config = dict(
    n_layer=9,
    d_model=256,
    steps=2892,
)
Below are experts of layer 5 (counted from 0) of a mixture-of-experts language model. Rows are named router (the router's row for the expert), up (a neuron's input weights, with its number) and show model dimensions 64-127. Each number is 128 + 32 x the weight over its row's rms, rounded and kept within 0 to 255. Numbers have three digits each.
Before each expert's rows: a language model's description of what the expert responds to. This comes from a sample of Wikipedia text that the model never trained on.

# expert 61
Verb and noun suffixes and sentence-initial words in biographies, such as Reflect-ing, disagre-ed, He, On, services.
router:149093162117120141144116030102149172092103139121192096137140134163090124138081162156179187110121089141114120049170103119121105175162139126105142110103222148091082143127072149148150119143087115
up0:126164129150121145138173108104180177090129191190143110125095137118118131097151212137222151151101160137095151130106150173141160114123095171134125104087179143105103178086124176145097158139105103
up1:195147148113142136156095094074198090163101126166114117093149070164146104114132127105169120115084131139132111149112208141161154135152161141185205111103171159154096128055072141152094122159139140
up2:118146179099176171082088113090129133141114123137130108144103111174163138093151114135135123101155116108152188109108161096121162082190153111117123097128154096134111138094134085143162095102091097
up3:140136178155101122118125120106122117126095081138116133086092089086169155115125095125122118168114127133174098089124112086087200128075124165172181099129116055118144128098160126120159140118102147
up4:140131133124157204138044131109087093097115085166097169106112114136058159121100106192133095174099187125141147169110141142153160074138158184088127159123174181090121178126148129156155109150071125
up5:175149118109177139160110121146108096174100124094104111121157188117078124161150135118112118145180150123165081099120151128114092115109107093132123182083109136185123137067133147187086153142101068
up6:130107148168179112134156076192043183104142090129153149123180098116146142147160133154115081164131139143129123118102183112140183139157144160174174115156138166141126147091138147199086058147149141
up7:163162131105157083166165162171109104116156114146186079144069174097132141111176148174153180120085127221072116110098110164153121149199130081142139114119143139077124103086107135151101176127116139
up8:113103133109115124176085082162142126100159153100145121144152081082181158173088089101157112226178142133174098120186121102127146178098122102175124160119167126163135118177150182134159135086121159
up9:098100160149165178082093140146215161139135090129171105177162100169153095146150104179125136193169104126141120132192156118131106138194165038143130123105131122108088183123146109149069161105096121
up10:161137084086103148114105108115130116150106160187145124142099138081153141126109132135140156127144154147132186112119128120118123076084108111166125082109129190119087073147152136150193153069075123
up11:095135114180148126110153170157137121154123087101137156095183152138166214091123133154129090140184076119114138072127198153099121140147177158172143105153151116137101089123107174169140117134148161
up12:137101101183132108172135121090192153097131164117169136126104082141059143109091148149210096209094148092155158136179114114113162135139112144127106107118098157187124146181122181141145114161194117
up13:112165141114196090121125096118125119161148076182084114123102141085092189159143143116122105068077138146164167143087110077147113172107165122188146094139148160072171102137147056098102096133092149
up14:164101134084124117125122157186113143140169119166162119150107158104160194091157180160130088155175082145174089155159102175113135125168114173195177092164094189137093135119093136132115085101101097
up15:080138114110169092102152093116122137132065163174164073106145176130092140108108112084126152165131141090118167093100101110116129148102081138133196135129205096093183166057070133131111189190113097
up16:157171057115132168099087103138147185174195129085110169128200118095158084145075145101158113132113154180113120078153188182141147099097119074108140076108154167102116095096162092068126143196138149
up17:130071157098120130164155070181116121115064108157209067143115103120138100116066153146175141143165101136135087151152158097120144153168077120130178132126112159123112148139134186119132074106091081
up18:088111121129086093138138131087101096110128126128093176170189168112083163128127097106102125109137153181159139157122127123147141115137154150112107148143126189103138189094099148169163141115120166
up19:126181210062121110148159087162193124107110090103129117166142110093133042106124106170135149141186163112106104075188115124061128158145129083137152163137131173183159134096137147157155127104114126
up20:099084100114152135145175076097099075112067088127085133136163110106168114114155127132093153146140151110122136116101092115127086209138169121160151082149158068096095095032127158150177199096124094
up21:190118161163149201142057150134075073148101084178165178169086187162105167160155170095088118126080150135112112113113072091134124167108106125178100100095127177123129082208097135152129061084156133
up22:088152137158145123098098159085098110149113089139145099149153125141109092121123093082109172143098148148089171131142116149116097188130144207102118142118119123162166140139116141097190120129183134
up23:140148132161130094138148148093097125126139174157105140131121142088148085156128104151078153081107084064124123147109102142137116137131181132105053079105179129138099140067075090166085120107164160
up24:172125119121134143124039109104142110160137100153129127106152107088135111124166104158146159089160130134150166091061107067100089111170134127146147124148129170111114086156141171111168159116129082
up25:141140114131155157186111097137173162134119097100137114128123143110092130113112173158128112140215173133148112117193152133167133123116116104122103110167185145188112138152148128135143169103083104
up26:099087174074123125101132132140149143166129089147091137136078099116145183098141127138110133110152099167181170063090080095157124134115107108134162139168110177131117111062130188175137089178092155
up27:100113130170086107167166101166107121107107145101107115126149150141152139124106141125129166123141136107117104105105129188155140138146127164133114171108139135167122153157160158171142082145144093
up28:113136105144138197108103133072166091137181124147085109154101162153142135141154105075174158070125114119124099165191139086157148094181147094129132138148103102178191110055136115078177051124178142
up29:097150070143128206079098094116199082135134118163152144110111149095150137115083124191134082094125106136111152100074144136107183081133105127171132092157123192102144120136144145093142110134184102
up30:110135162119095151092164095138073129133115184129122116132158088104110134114130102106112169107123122111096134165091132127093126115174110182176142089119180153126056140095129127150093097128135164
up31:168145085161102126150141130140097091113102109088131155130140134149088149104074172138161131154072094110193175105168148067147211137177113089096097090128099176096126100118134133072155060131128118
up32:106134100139119122153204112145131196151170179108144137160114116127109170082119153172106119089160093160113099109116118101125098099068168086079121139169167170084069092125106141172130104052163119
up33:132127154083056114119095121085106103158064156174109098106137156103084127169116138151105104126075130135183181056098126122069116136085071124157117087106106127078142157166139179126235121136163096
up34:162102110179132160181190124144133195132110111137152175119108179155113103093077157106149098102152152127142119151178195087149146131142101153184142121115097174143088134076075150160140116117157147
up35:119141147117097158102137159140144150084106141102194148147093177146074084112140166144120177124139155101166131135114125083162115147157146106110120119117170155152090160145143112108156090162139149
up36:102162122161144219143117119181142128153183125149166125077134170127099095163113137116184105108132141166124179079170185137165122118159127097118131129089137107090129173111152101094130104098121139
up37:143124123104157101173187136170151106144061082131091135152044126102188097119160102185169062118184093105135118169134135084129099177118132132130112166147102048101084127113112087114120099102129091
up38:141160120143127139138112143144143143130160099069170143117083154084058106156121200161189100119145131097168164179163111125162161155074089159089108093140159124143133167123152200115108135134084055
up39:092107119153087063184150083100139154133086159150173134104113126125128105142124149106096193129080180119100122161119126103163077152181167118125094112116165135108070079107122058119146156155126152
up40:156127151138116126111106113126048169127121090069143130117105072127111100153201181103147074133153094128161145057111094130079110115069106078142144200126182114080113081112108119185125097094150177
up41:146170192119095157126088105124180097127150088130064190174162092108158121155118194118097104126077158108156178102127110162175150127112205152155112141063128110128170165135100152107118096153101135
up42:154188113137073180108128126118141074132109052126133113110111100108149103148145127142080120097125158109189101113153118079163129128190086118155137123077121101113102068121069121100208154096171084
up43:094099168123106122156078109199121175102175167101111150150143111174123104131165090129150124152131088087117118136161163139111106133171098119094080122156076121166111161160117116161176114096105153
up44:079105138141084103108182104114107155124155062138091138097077124119112162097125082126091117107135086133108146119179142113136110168129137190125156077141106157058103157126065165131122124172130115
up45:115098098080153130194175083149174077139169117084135063132148151145082158101140191130120107103119091172124098146184142099098187101101060175112137167116145152101101126130146112194145128073112131
up46:156117085159136059098151155158140170064168116130155101106087094111175095121125168123089115054057114161112116138085171158133176147141187116094100186151186184164122155069137170115084220080151114
up47:125141188108131216141111081163139178140114179108156115164147138132122143121168091146149116158120217125111139137180104131142074113085175099110170166091103073138129167159143178134107146132057106
up48:146116156145140164120127164075189095140076084099117110067163075115153112160126148101112129099117154102138110137127149151112127133089118144069104133146122092145197144046091198078169120166127094
up49:101156123119116136121088101116170164185130110187151137107099171110091098132091134109179136184117094072108190132142111150132164166104136163137117141116159152140138152141125077125135161145116116
up50:140113156187060124147127156134083105104095073115152120098153112126166107091124153137142165085070133116112086132070108121129123161147156113061144074146110103140121148056125103127144178159151122
up51:105107116152165147131113155105129201111085096146118105084142087150118072121165152135142161169131169156139133166097116178129101162152128161131132135153100103126130098110135139118127110195143115
up52:133137152096087144151097163149119142162122112139159119167169123129161155106116139135123130141107126105141107038088141100079138139071191144167150098119109104105118119037143132147122161080077181
up53:176147154107161194162109139174109105157099101090124114083106142164160115179146115110138179067130164079130094147101112144140132103084143142112113082164136132119156180116097102138155099187119092
up54:045126172152155107166156109113185127144104125137145139118152168157131084132152174108104140090131117172108054137153152149128120123173121172036146141164139104125125210156152143116139118105106111
up55:103161138089133133150117119103133119139135076152084144116123143154102098139158131123143079143187149127142167188123186152112116160082087108102117150156126075120170185177101173091158145150152097
up56:118142083133128121145164069147204117136153072129178097199128125141101105118080167121102206113115186113122151093156163129134192167117151140053144115085181102144146108162126097139104145059149183
up57:142187135104140155128153124116138173095121139170153115156092159153090116107058101114096182142078207100057120130132165050125090165136148173093100110086128152127131145116155122095161083207079091
up58:121114138119066153147115147171102082192089183121161149101129145139134138130101106090113159142109143177085157092122136120178158151079166101100166141160172121083107136116141132107118089080131172
up59:047108161114107094139138084200158183102130153104152137099129147179127139151099125172140119143112091119153190164144138096099102155098094120102135105123191129133146153174113140098106144126135166
up60:196139125133147151143161081069122142118061098128149152149090121145142103077117131162136123135106163108166148187149103191154185118153088151089125115132118111091136140200090184101159181125122154
up61:139146107132097100076081141112122159127115155139123074080109155103169109121098123122079147123168142157115093126119093111193148100131160121169137074132085104127114099097102064107194129087129177
up62:138193167171142143127125074117109094053130110085114147158135168138070074215146176064169128104073089114167138153110096180135109132162101177151086135070178160139107087138071191141111081136113116
up63:099106079150134160165126151128104118109117142150162152127100111089103178120157165078161194101109133188089105156106112077142138142127168096117159144141157147148146133168140164086140158112146137
up64:096036119084089156128085102130135129169177136101148080156153142148151089115187145138120126118128120108104097079147085121161139130134121135118225126167141096135089107098131173158097127129159129
up65:102157173136134140129173114094179163086160164163103130056094105180099135080163079123148083101076121089164161072089090107112131163141114120136146135100169126091108082119042120221159059160046141
up66:056164107164160130146146174110084130158152118096127118127169077092148178113116129162151110165151111133162119121117134111140167141116097175186115128133105115097101063087116162094123050109104108

# expert 51
Middle fragments of rare surnames and foreign names, like Cor-st-oun and Hen-in, plus stray bytes and LaTeX pieces like mathrm.
router:147128125078101093118069096144125177152109080140144064119143124119138100090124129122109108167101066144086098075146107061183113101152090097133246089121138192158127129083076126143200138147130142
up0:168139168082133151112186122086150186111155175181130091097073165119109153090163190153196123168088116170088164123131137128148147073126083147137158115100179142108133182085110183131125105152116102
up1:156143174103111147137112077070190115169109084168127095100113076152145086131141132095147121136104128118120131144077218128149176155172158135155215131100138133128089143071083151133088129156152163
up2:159163159084173150115118136123133131149079120120109057112090111144194125074064137127102125147127116147101165118138155096128159115152129099108179110138171105141145161113155121128135095109088120
up3:119177163163104140133091109077118065154094085132094135123111069085167158109104111077128111161142144137166100102141138108085218120059163162152167099118169065113144120083161113115156135120106137
up4:118089128181146153150080141129109072094181072134112166158134085109125146108104118183133080156098153097143140125128121192156153114141158170089126136158182201119150197135123155178158064159101151
up5:146130139069188085179102123170115120172144130136121096138138172143082123159148119108121123159181144131174091090089139120134108111075123113138155164096134105178107171075132127206109124160117104
up6:138137150167170104116140067200102174087182116151154134117175107076133178151167148155112098151127173130137179090081149109129192120169164137153163093148154164149118155085107164178087080138146140
up7:147166108115152087180190155184122096133145136132191049116071180139125150106147163152124171152109127194089129113093107135137105121189123079138157123141152136083127094078085125165106174135108140
up8:140070126096145128148098078169111113064146166137139121125162089112149147162116104139164121173178112126174125150168123130140167150103061094153118179105184080148106111130157140161149094081139159
up9:121106138124124173140116122112184147102074105146151127160142130139140133157199156168145145178140103109135119134180145084150103177183159093166126106129121153093073195125160116179106148099119151
up10:177160063103113163095109165131119116117122133194133119137126116067149115116104105113151126135118143128106164118145119117113113129095110119163124059080106182104123096127179131120205160096095137
up11:036137113175143105101161174184163140150121122093138156109171127148169177105149141115117098136173079131124134080091166123073130186149151124134147093171147101139119082106082145158161122126146130
up12:112112139186146141194149115107144161113100154159131139159111080147057089115098118133219109199104125093130129149163112105105155117141141150102141132105121143137127177162114167156123148179178074
up13:082160161080173082127131103124110145162157084166110118139102116069102202135148130121118099082093159139193162146074103091133121175113167107167158085136129141061142090134146068104100124116068121
up14:132121126096105111136109138149134148115172126162157151153098144113129195122192236170149109143161107109180096149162123173099147118165106168162123093146101177140093138120068129104104117104105093
up15:093143127096147087109128073128097137142071161190168089092136177121089129115107132076127138186133116080126151090099105101129129141116092141135215129126183092076192160065066155123120172183124096
up16:162112122135130147091085092131175180165146117079118130110192087112164090161100153095142122150099132178127148084189176171147158117122090054090140098109136156142127101117142107079151133189131130
up17:144123143132121114167170057151105127146086084146202090119129116136126090108101163135154138180132097111137084128133147103166137196183082121128174134109117148144106172133120184105156075102101098
up18:073141123133098071163141129089105139120173103128109138171173130092097152141149112092117094107126153129162182082138116166137178134134155152119106176135117160117153176070112150175124145082127184
up19:108156200074104086140175068167191119106146093075103151166113111124134071105163096154139166175178151170151107111169119139064112139129104098120159175132136170173174156102145145127151170100136128
up20:080106096105183137145164129096093092135076093139094137090159096116160099089175129139075131134107145121130124127114078108103097207150146112149170079128106076076101085028118136146182181097138113
up21:158131131162105181138063173108080064171122111167156139181100155154091160163095177098110134094099138150068107108134111097147118103119125168162114086111133206129108133174102108131166060088165111
up22:101175138163116130095100141103067096132107075149148109129157115127119088115117082071104152138085136138088133142111102144124095198159160201090137138116114133129184168135119165092208127125166144
up23:139167125193140101120151152095107110149180153160105158127133157072164066143168089155067131063099096112141118184121101137130090127121169123105080082111138109111111137086080099160082117110170166
up24:152082117142097160111072125100167115113093124138114131118144123108104128105168092188135170158157134123137171112080194115122107126161107140116145149183155181116121079125158201098181147087123074
up25:137135153108172137160103094118117150186158127101127120096092147116127126109102113152107102141144115160142100105175116140174104104064111087104097069132196220188142156123132090155160142121088100
up26:055116174069094107100159121131140116173110109100114109127105086105141198087121132107108142120116102166177170102087082102148135187129113149114189128195101178135122147056154162156104112173100182
up27:106109147163136098158176130153082108124103181112122109112116159128122125144112140112135186170088136124118100098106113148174135117113135167131125161100160148156107163159160142169125092161134063
up28:084120104134150223098090160098169108165185094141095090131086123146174148119125102087167157104124113135148102144149144099156174095153165081138126180172133099175172097075167108085164062123170119
up29:033165092167143187096123101110173082155120166153144142138112123112137130128057109186135091076135115144121189137088108115101173132116106115161144080123113169080158125166133146099103127129183124
up30:130138164095118149115164050124095118149136175136113141166168139085126106122127095167110141111136135129095139183147131131112145099161074144182144118153124146158053126123128151157079095117112162
up31:142125068170104082134117081159119078096099152066146104139178090174121168099109167126121153166078136103182176085149156062158175156150126104119097095137084180102119098107109137100148075148109112
up32:128126086098102134160192088105127173187165164135130114141096126118095157102132181164099086088145074169143121057143158108124105098084134082084120120176162173102061060116104129206138105085168136
up33:114163139116110110103097126142104121143087154157142104103131172157070159155120145148128128157066125103154209038085137117076122125085061125146078110039124162090178140141114149140165096110143116
up34:139126106168131146159149189159117163173142134171160119089108163159084111094124139092139119118137147169088118113136174060134129143148128176186126117137112145131085174070084166130129128121176138
up35:127118137098095154128184161146162132091122133084161150131082162147119102115117138150120148127148143091169133142131103086181105144147118082113122094141146145140081166137151122086153126146145166
up36:077113134139130206139127125147144129157164101140152114074129160116085099186127124108167099103179138140145155136145152128171125122158104082112137180127122091086121210114130125128104103076123123
up37:126129148083126122158203150145156154160091120127108153130000147106171119103175088153162098151154099126117144149093116088133099129136112125141097155136097045117077091129124100101119136129099114
up38:171146085166126155106091151105165117140152113054138154140108163130133114151146164165165101106114149113160168141153154107152145121062120142153098115142177171158110114157149192120100102124138037
up39:112075112153075086139153107128177168097091138129171110117112133117175079146128117082078150123090178106130116172134132106179072147194187092129108085116111116132081067087113096117173166153110130
up40:141127125092106119112123114129040170107139100090126087107086092124101070139189161101143088155132088150149162078126095112108134124100093111152185190115184139084119082082124105155126066099141172
up41:128143207090094155094116111134153140127153096151077196133149094107176132136110151116100099139084146105161181095124117157178136078114203172167099098082105105109145140112116133150118078156092133
up42:130176132126092151110119126128143087157133090105199112157117121096133120162131127144084119096152162123171123111176118102182122181165084133148129137095138090131082103131076126113162129103164095
up43:084129125108111081161067095176100152098128157122103144100160065108129094138134086139134123155161135083120108164171151109078121144165088115109124128165103133165142175134096098179192133108115148
up44:087076130126077103147169116109116153130105077169078124083078114110111163093131109130072107105141074142108134088148144110146122176151144175150163106150124160078090155089055155131149128166134122
up45:145108091063171108199185093151166079134158140132108058060144149122080133085170184132116087177092089182117113105166111123094172086135073149126174159102152174128093115113133105215137145098097148
up46:134171085128170097089158145146155146067153102108154106103110074093171108124118170141089098081080139114149110141081171148146165162134184092104087157129153196103130135103110141142083169092126141
up47:114133152116107126179117103164130123150110205121150105138111140118096123190166110131163111143093168142075141171131080127189086109105140123112158174101127091121083188139154176162107134130056139
up48:139100200160136186117125129070157122130070069108104138084150096121153103143165144099111114107092153089142133099136131156094141120090112118095156149152090095139169128060096202123109153167078129
up49:100172113079123151107083132096141171173134093166141133132101140086115109115072116127179092178145133038166178121161120167129137140127175137145114140131159163140129167131149078146145158153118121
up50:139165144174045115133135105127091134101109074100149106065144100143131085095099177106116163121065107132079087150089101108187137121140150111081169100111131066134163132051099133124160153152153155
up51:092099145173186164133111135115140198128089089119108100103132092142132092108168144130123158182136157138156130164095118185100115143150117168104132111164091120118124097107141145138136121181144091
up52:106178144108082148133080166167125158140088119112171081161145085152164135118125118090138129141132155072142115070083131096074174137081184150127175127092108087112132099059139144145147163079079165
up53:183098161119141215164105146189125117179080099115115100052094117158171129153198122091122177100149159062137063134109144103099122115098137124117120084161138185104124158101102101134148133174118116
up54:066121151149120110152151095143180135151128116163111138094147147171136077101142174119074106096122101187076072131159150168183114112175131160060175162163121132126121219133155157115159080125135140
up55:078146108049150124132147102112092097151119087126099137123102126094093130108177097126153083124181141138170155186124179132095133150088074100110119128165154113118172172173104142120137163139129086
up56:117147084166119096124128071149150100142126089100179110182153090110127072102095138076087155116115154112169149101140156130140180167099126151082095126096146108186179081163161132149144181053145173
up57:138156169077146133131146121092156166134130143179148099152097177170078101120063121122094172207088165132048139124129148066140098134156175153060126118090116156109120162109156135077167087189110109
up58:095119171158075162134127098162091134175111158093133192089116145165120145136113124048121131143102079128130190101122126152146140153114137088108171175149137124088101105127143165101102090098116160
up59:091097160050112115126117079174155197071159146100130150078164112164136149118147110157132083123099084103179180125155131097073113156090063110127150086138123144137159140142115148148115124139114183
up60:157053158130154134135131106083121112139077136110156159160081135186132076112110120156154133101115170109156115151178120161175166093174111150090075110141083108126133147237098167093166148133118138
up61:144142065170070095095111110091100166132108118104140051089140144077143097100104151123081151125162108162165054142130106113159158142110139130184135097133099095116113127117077099128174107076163139
up62:141171183190111149124145102126164126125175105114113132146144153150081145178137194079130142137063089150141153091148135141136114114148116148154102102053160190128073112117080162136182063147120148
up63:129100103148127186148124128131119157132132100165140155149073112066125168139135157099184148103106116198087109139123124089143119121109146088143157130133152124137153151159137152103174138132171147
up64:141075088063094127157091122135089124147162133113107096122149127149142093117176130173109112144116118083119100076148079138160132120124159139119190128173110098138100108090130215156105125119152129
up65:106154188082107149144173124100150165129170154173099100015114096138126143085170091114139062090082134114143133053104080110136144160137098119146209117152175143111140103101054127224190082153077161
up66:059181113155167125124124173096105149181157148115118115134152078129144166083138129135148105192138107134160121122096148125108162148157087150173095118122100100066079058090110158116092057101119105

# expert 63
The words and, or, but, while, plus commas and semicolons joining the final items of lists, as in misuse and mental health.
router:100117099066155182171113140180106157159119092139179147162121147113097145164093146137112169128143118123132153138194144104187099142135115108124132083098146158144154141188127131131191131144146130
up0:118156140136107152142189128079147205124124170144132099146081184108112141119158189152205118155091144099085134137101119106144141103103098102111168050095149160144118181141129167139088163156109111
up1:177153096132161121158121100106149105163126125165110113071141089133123085163141082134163117128089103133129109178099201130157157141108175165177171115090208137110090154111091127150076120172154162
up2:129142172086190146091122143136108145101088128091095122151113135176156141091091113121091125143182106141136154135099182095091151105172124124098137149164130111148103164103131112193131094116073096
up3:114134173169132164139095135079088105108103065161104166146086099081100153133099091108116111153140132132147094097111135091112183106070149168178177098089145116111137126104164106129148135116102167
up4:119122141135194198138081157107087101115116096163145182121132108113017159077128097145119115187083183100152196131120135141141154093120117173109124142136153167103151184121149107121177097186088150
up5:155135072116178131155105107133135088168111118130097114143106188106101150164147149109111120120180097100150112125140105107140091137074094093157145189120149147164124123093139183196080072133123073
up6:158117173192150119115170110208087179150143114162141133092176125086123164151146163153136130144125150138122133097120193092093183135168175180135150107171125160146105156105128155156093090149167087
up7:165112122126119072158155184156144102144167101143162063140065167107117153120178149174124174173121127196081158132103089146161119141153147050119145100150171084046121086108110148148080146080094161
up8:127079164096100107143127102164159085087152167186128112112175106103176141136097126150139113209187125133155116109178145125141164152112109107133153152095184096198123090136149165149166106070125141
up9:083099138157198149138128107101202173152118083167167129160122087140116159159180158174148139199171123131144169144171168068155118139166153110153118109113134128114083170110154094170135153119086135
up10:148149075075161134119123107119126110134111135184134102102142104089134107121111125113133142134107190131103173139148128087135130111088093092138149076092145170122111065144137119148191166069077112
up11:049161121171140106136204165187177131176114132112127142129171150119173172113139106118119072155173115153097165092112195158110136188141146130162119092151119079147155075114092124181174145142131167
up12:134117117132096153189152100117153172103049133164169133173160116143071106140096140159166116220083120123111115159185127073112155102137083140138110107075066150148127160181123162181116116169181103
up13:098148165084178110130118090126070123121097098189124102103093136093078172133142158117108100101032140147159130138066087084162119178133157122188156104139171152095174086121138073087066145137082106
up14:134086124101068143127186149129127145134126091158150132149100159108155180100162196149143116171182082123149064144162135148089141138178074161154155100158141155147121087129110151120122142086092064
up15:063135091089191113102131106138134128146079167180163098106148175139126109102083127053133180159155158074108127093090125079124140124129110141107213141126172123089164182076097137144100180160112073
up16:139159088103080131117111125132102177179134165098116157128197126143083078178090132091151103112102130154059104119171170149161146109096069057091127132108160124126135094121152093086144147179170125
up17:146077145083112138133170099187125135130111061148186112127109106111119081090098164130159125155172066062158088136124130097167125142197090125146173116114143145144098147166126167110099071113098066
up18:130163111132144117122141110130119091127135100128076160151140169081068136122138111111105145128143141188154186139096126085169152117084174108114109174137156190087158149105115099121159173095131171
up19:111166149050137122121154078158153125108085078096100130156122093095115078094152099129133156169146166162152131118144099124107127192107099118155149155143162186149159173109146140118163171114116156
up20:100098106118188158160153118123098115130051087115112131117142115105175121088181114119074144131106191159119168125088096123136080204151159132146130086138143078105103077032128163135152199083145109
up21:169135141128138171119069145141071080179135085168181166131115167176101132164104148064099156126097162153132089120145107095133140124128100152170119112074126154136156096178086095159164073081169104
up22:105177134152136128116094154105073095113128054135143098125162112135102091105147095072105174143094173136103150114110107147139105165157166203071118163087119137168165148139106128107210140110165141
up23:148149149159147086176154121107078146165154148167119149124105144061136110180184079173107119089114080110128101154148108146159123101098126103075071075120184128142126159092079101183078125112133196
up24:149070102112078171114082123123131115141082113162127144121187135145106133066175105142128157163136140117143151096069162097122105100170096150164110147164124133155118084147152168141183182118127112
up25:150121182107156158168090108136163141155093124117165105084102149103105119092113158145116109163146141138164086114199132170182119108094074067129102099140194166202171164134156090153130190111081110
up26:064099165060135124097162134147138114160133033082129118151110092166125164044115164141106152144121108167179108113101093106179133117101132096082177151121142197103099120082160169146132116169103194
up27:064103118167042121156172126158101128138090163075121108132140177069144130157078134056123167109085141153113078105103143192175125145153132150157143149127124129122161141140167120128164097167141080
up28:118173106154160206117094163098184130151176167105091113164115154190142131127114099082181172110097125141143106158149159095185131119171141066133136160138106125170163078108163142067196059083165115
up29:055134104153094188096146099104184074142121199137168157105128149091174137110054118163101092078115141110106164154084102160119172151105093132188161094134108183089172108171147169126123131153176114
up30:130130172111100141112178089147090109157099192148113139138154110116081119141140086133123120117140120109100141165161134102120133108174054150182158102159094152154086125080134109145128077131124164
up31:150116084137092116135132095176068120091097132046130139148164109129093170079096133118136167149062111127194181111142098070207163144144112105118113098120079179089119118143127121095171072134127068
up32:073137134138109123182181103124129182169128135110143093154077125162084118102106168156108105116141085170112115117124180100123128092094193064112103161151172174100104044136117140151149119084156094
up33:128168169125085095129128110106090113149067132154131134084122174099050160147098140139091108138079114111152116088147112106076110122079059109110086099068153134075188131125138174132178109115154121
up34:179110064157139126177146122084111200178159115123154167107101176124087103138118152079158105072123154148131175146171150089157123156083140161220152097128097125104077137096072153139101108122170121
up35:104152116121160148160122184143132142135162111083194157160069157131098134140140142139116134116148134094191188114145155121151113137095169119113104078131194190166078169147140108094198091181152163
up36:086067133117129228162155117129108116155172101151147138105159182117099116180097169104178081106145187165128184119156163120182113120139171074095150150106112083107129152119151133134149174100147144
up37:089120138153118111166201167174176138160091087137098136176060161112108115118157088155154103134147117145117123125132181105159122167127146136140094136139107062099111108127113104080112157132118095
up38:148166105165126182142070161143190170144131100047187144109126146105099142108141169141180121067131176116164175158141122110134138176060091123127111095141192155141120135172132190101106093130100049
up39:127081118132113085179148089110137151123092103099225156137149173096153110146136134111080150095085158116159123152165084122146087156151118099098153110096101138126111058116107110140149164158143150
up40:156149142158147130097120164167112121087172081040103145102063096127119134153212133139122091130120096145145161111128118130100113111077121086131129202108181125083136103120124114176102077055126197
up41:129142172085114167128096066152171104150111118151072188171136097122186104146109152114116109158086140119182160111159142157137152087109181161192091108073114105103163126136102156134136105165116129
up42:126213138163108157136129162124186078139150076114151097132117113093160087172099105115118127107112131120152165132176156097149130180181137177124135133084157103116091103096070142096232137103123088
up43:093125115115150082177127119126097182113167168098096165078138116120085147199128092124109127138159130095097122158168141106113133139130086125069095129155082120151132168128106080140187134108096198
up44:066082109156097100142181127117129133122150058147086120105060161089110169094155094149060144111123081137114131095139165082138113178158142154126135087139149147067113129121070150122122147150116106
up45:125127069075176128179128109171157092137156139151098087075146146110106123127175193144099096148115117156118136151199106132116160077096043149120145160123177177135113112145146140196150098067096130
up46:143161064106085094159157166115142152080146165119177138115068094109162157102097137123105101079134140134158135137089153174146155157134203108157092142110191175182124151128138148145087210102137168
up47:104126136105160139153143086168147148158146180116148114145100122115053122206173122135217091125097160155094196150138098080166082120050189116124140139098082115103134171127150111133132149142073161
up48:146135214154118173109131174105151117142073100074098136107187062125156114159140150070111100092102197093135158116122105166099127109079124141029115144118108095123155144061102182071106151142093085
up49:126139110091143129117079097093117165163162060165172158125092182100104097143078120112179114174141100070159183114131115156140141150098144162133119117116121129118149170132128041153170163167113115
up50:151163161172076090100156136135108125122104056061126103101130110122177110109110162130131152119121099147103100121047118128147119107145126142081118130137084076164132163024133105139133138130131128
up51:157134114131182171127133143088116184102125094124133084081158076138100104114175117133094149142098187156141117148092101176117117149147089135107132117134095104142145082122123169111101138183134107
up52:109178143115131160128058138173095148160081104108211117165162096106163142145118137106106121144186159097161132057134107097081144107057163122150154138099109056125160092094150165121158195106095156
up53:189097120102175179198127138195108152156107105119155110111087139152170108172144134133155191093130165050110082139105122103153127075103151117121115060142110174062128175132095094141135138179106107
up54:059118123157157126160130115128177138144141125116134145111163159151175112085128150112080127065122112170109064134107163164144116143185132157066155123179129117117130188150155171135130079114111145
up55:081136121076145121126151133100100122147126123178114132133125137146081155110170109139132063136167179136152154160155210154109101152057068087099113121130161105088155203174104127144138212155144073
up56:117148084100137127133133122183195104125144115161160087160086128107122078108050159096133195109113171093160128063166179083138170130120172133069136114049205134176141111173117090136143139058130164
up57:138139106110120156139116154121130131126148141129142119169069151179109127139052151167086152151119131108101122116104152071133089152139137147067098115110164178138103185105166093086191133133112054
up58:105101151117083175137134139184107094205091160091125132124064156166133151110112107090119126148113080198109140119135149122161130119133107108098165190196144112101107103138162172113135092076115183
up59:094135160122107100146126087182138167089146150116131173077123135139166188115132098158140083118097100116177205127160141116076116160060073115128106084139177136137177129130118146160128135148118182
up60:183106181108172111147170120077138112143075125146161142152074098181120076113125117169141124086098130104182150139145120153149178110146134181085125105152091134076144131192099153094131146128086179
up61:126152081144088097094088100096120149131131159112134068087086131102187111122112139129077144139168135134121098135116121128182129152126193142167137116138109100129104128131113106133165101055136161
up62:131157166150146092140106080084126132116186082090125150138096175124075062174140155087173126142117086152194205112124128153128102090136129152171103095060181131159099088117099137163184087141090127
up63:099132080151131161153140160148098160118140142150159173157099096062045180137156148109179155088085116154086102122096124094125133150094137125086133113148143137099153160157169159114099162131136157
up64:141080106065095168109102141150123130146128174108103084160163151169166104094129115162121118148107151109105130082137088127174116116144136167130178130137127123161097130097141169143120141121140139
up65:081163181124110164128157125099146175126172129174078131009129082148134134080170082093162056079081135085144152057110053098104145157142119091149196112126140156090116106112067106223186089147098165
up66:086211103162176136151160174091091132174139135140100128177130115087142192094103139158163112159140109138131133130151121113148174134128129187169102125112106135111099071089113160094124070114137123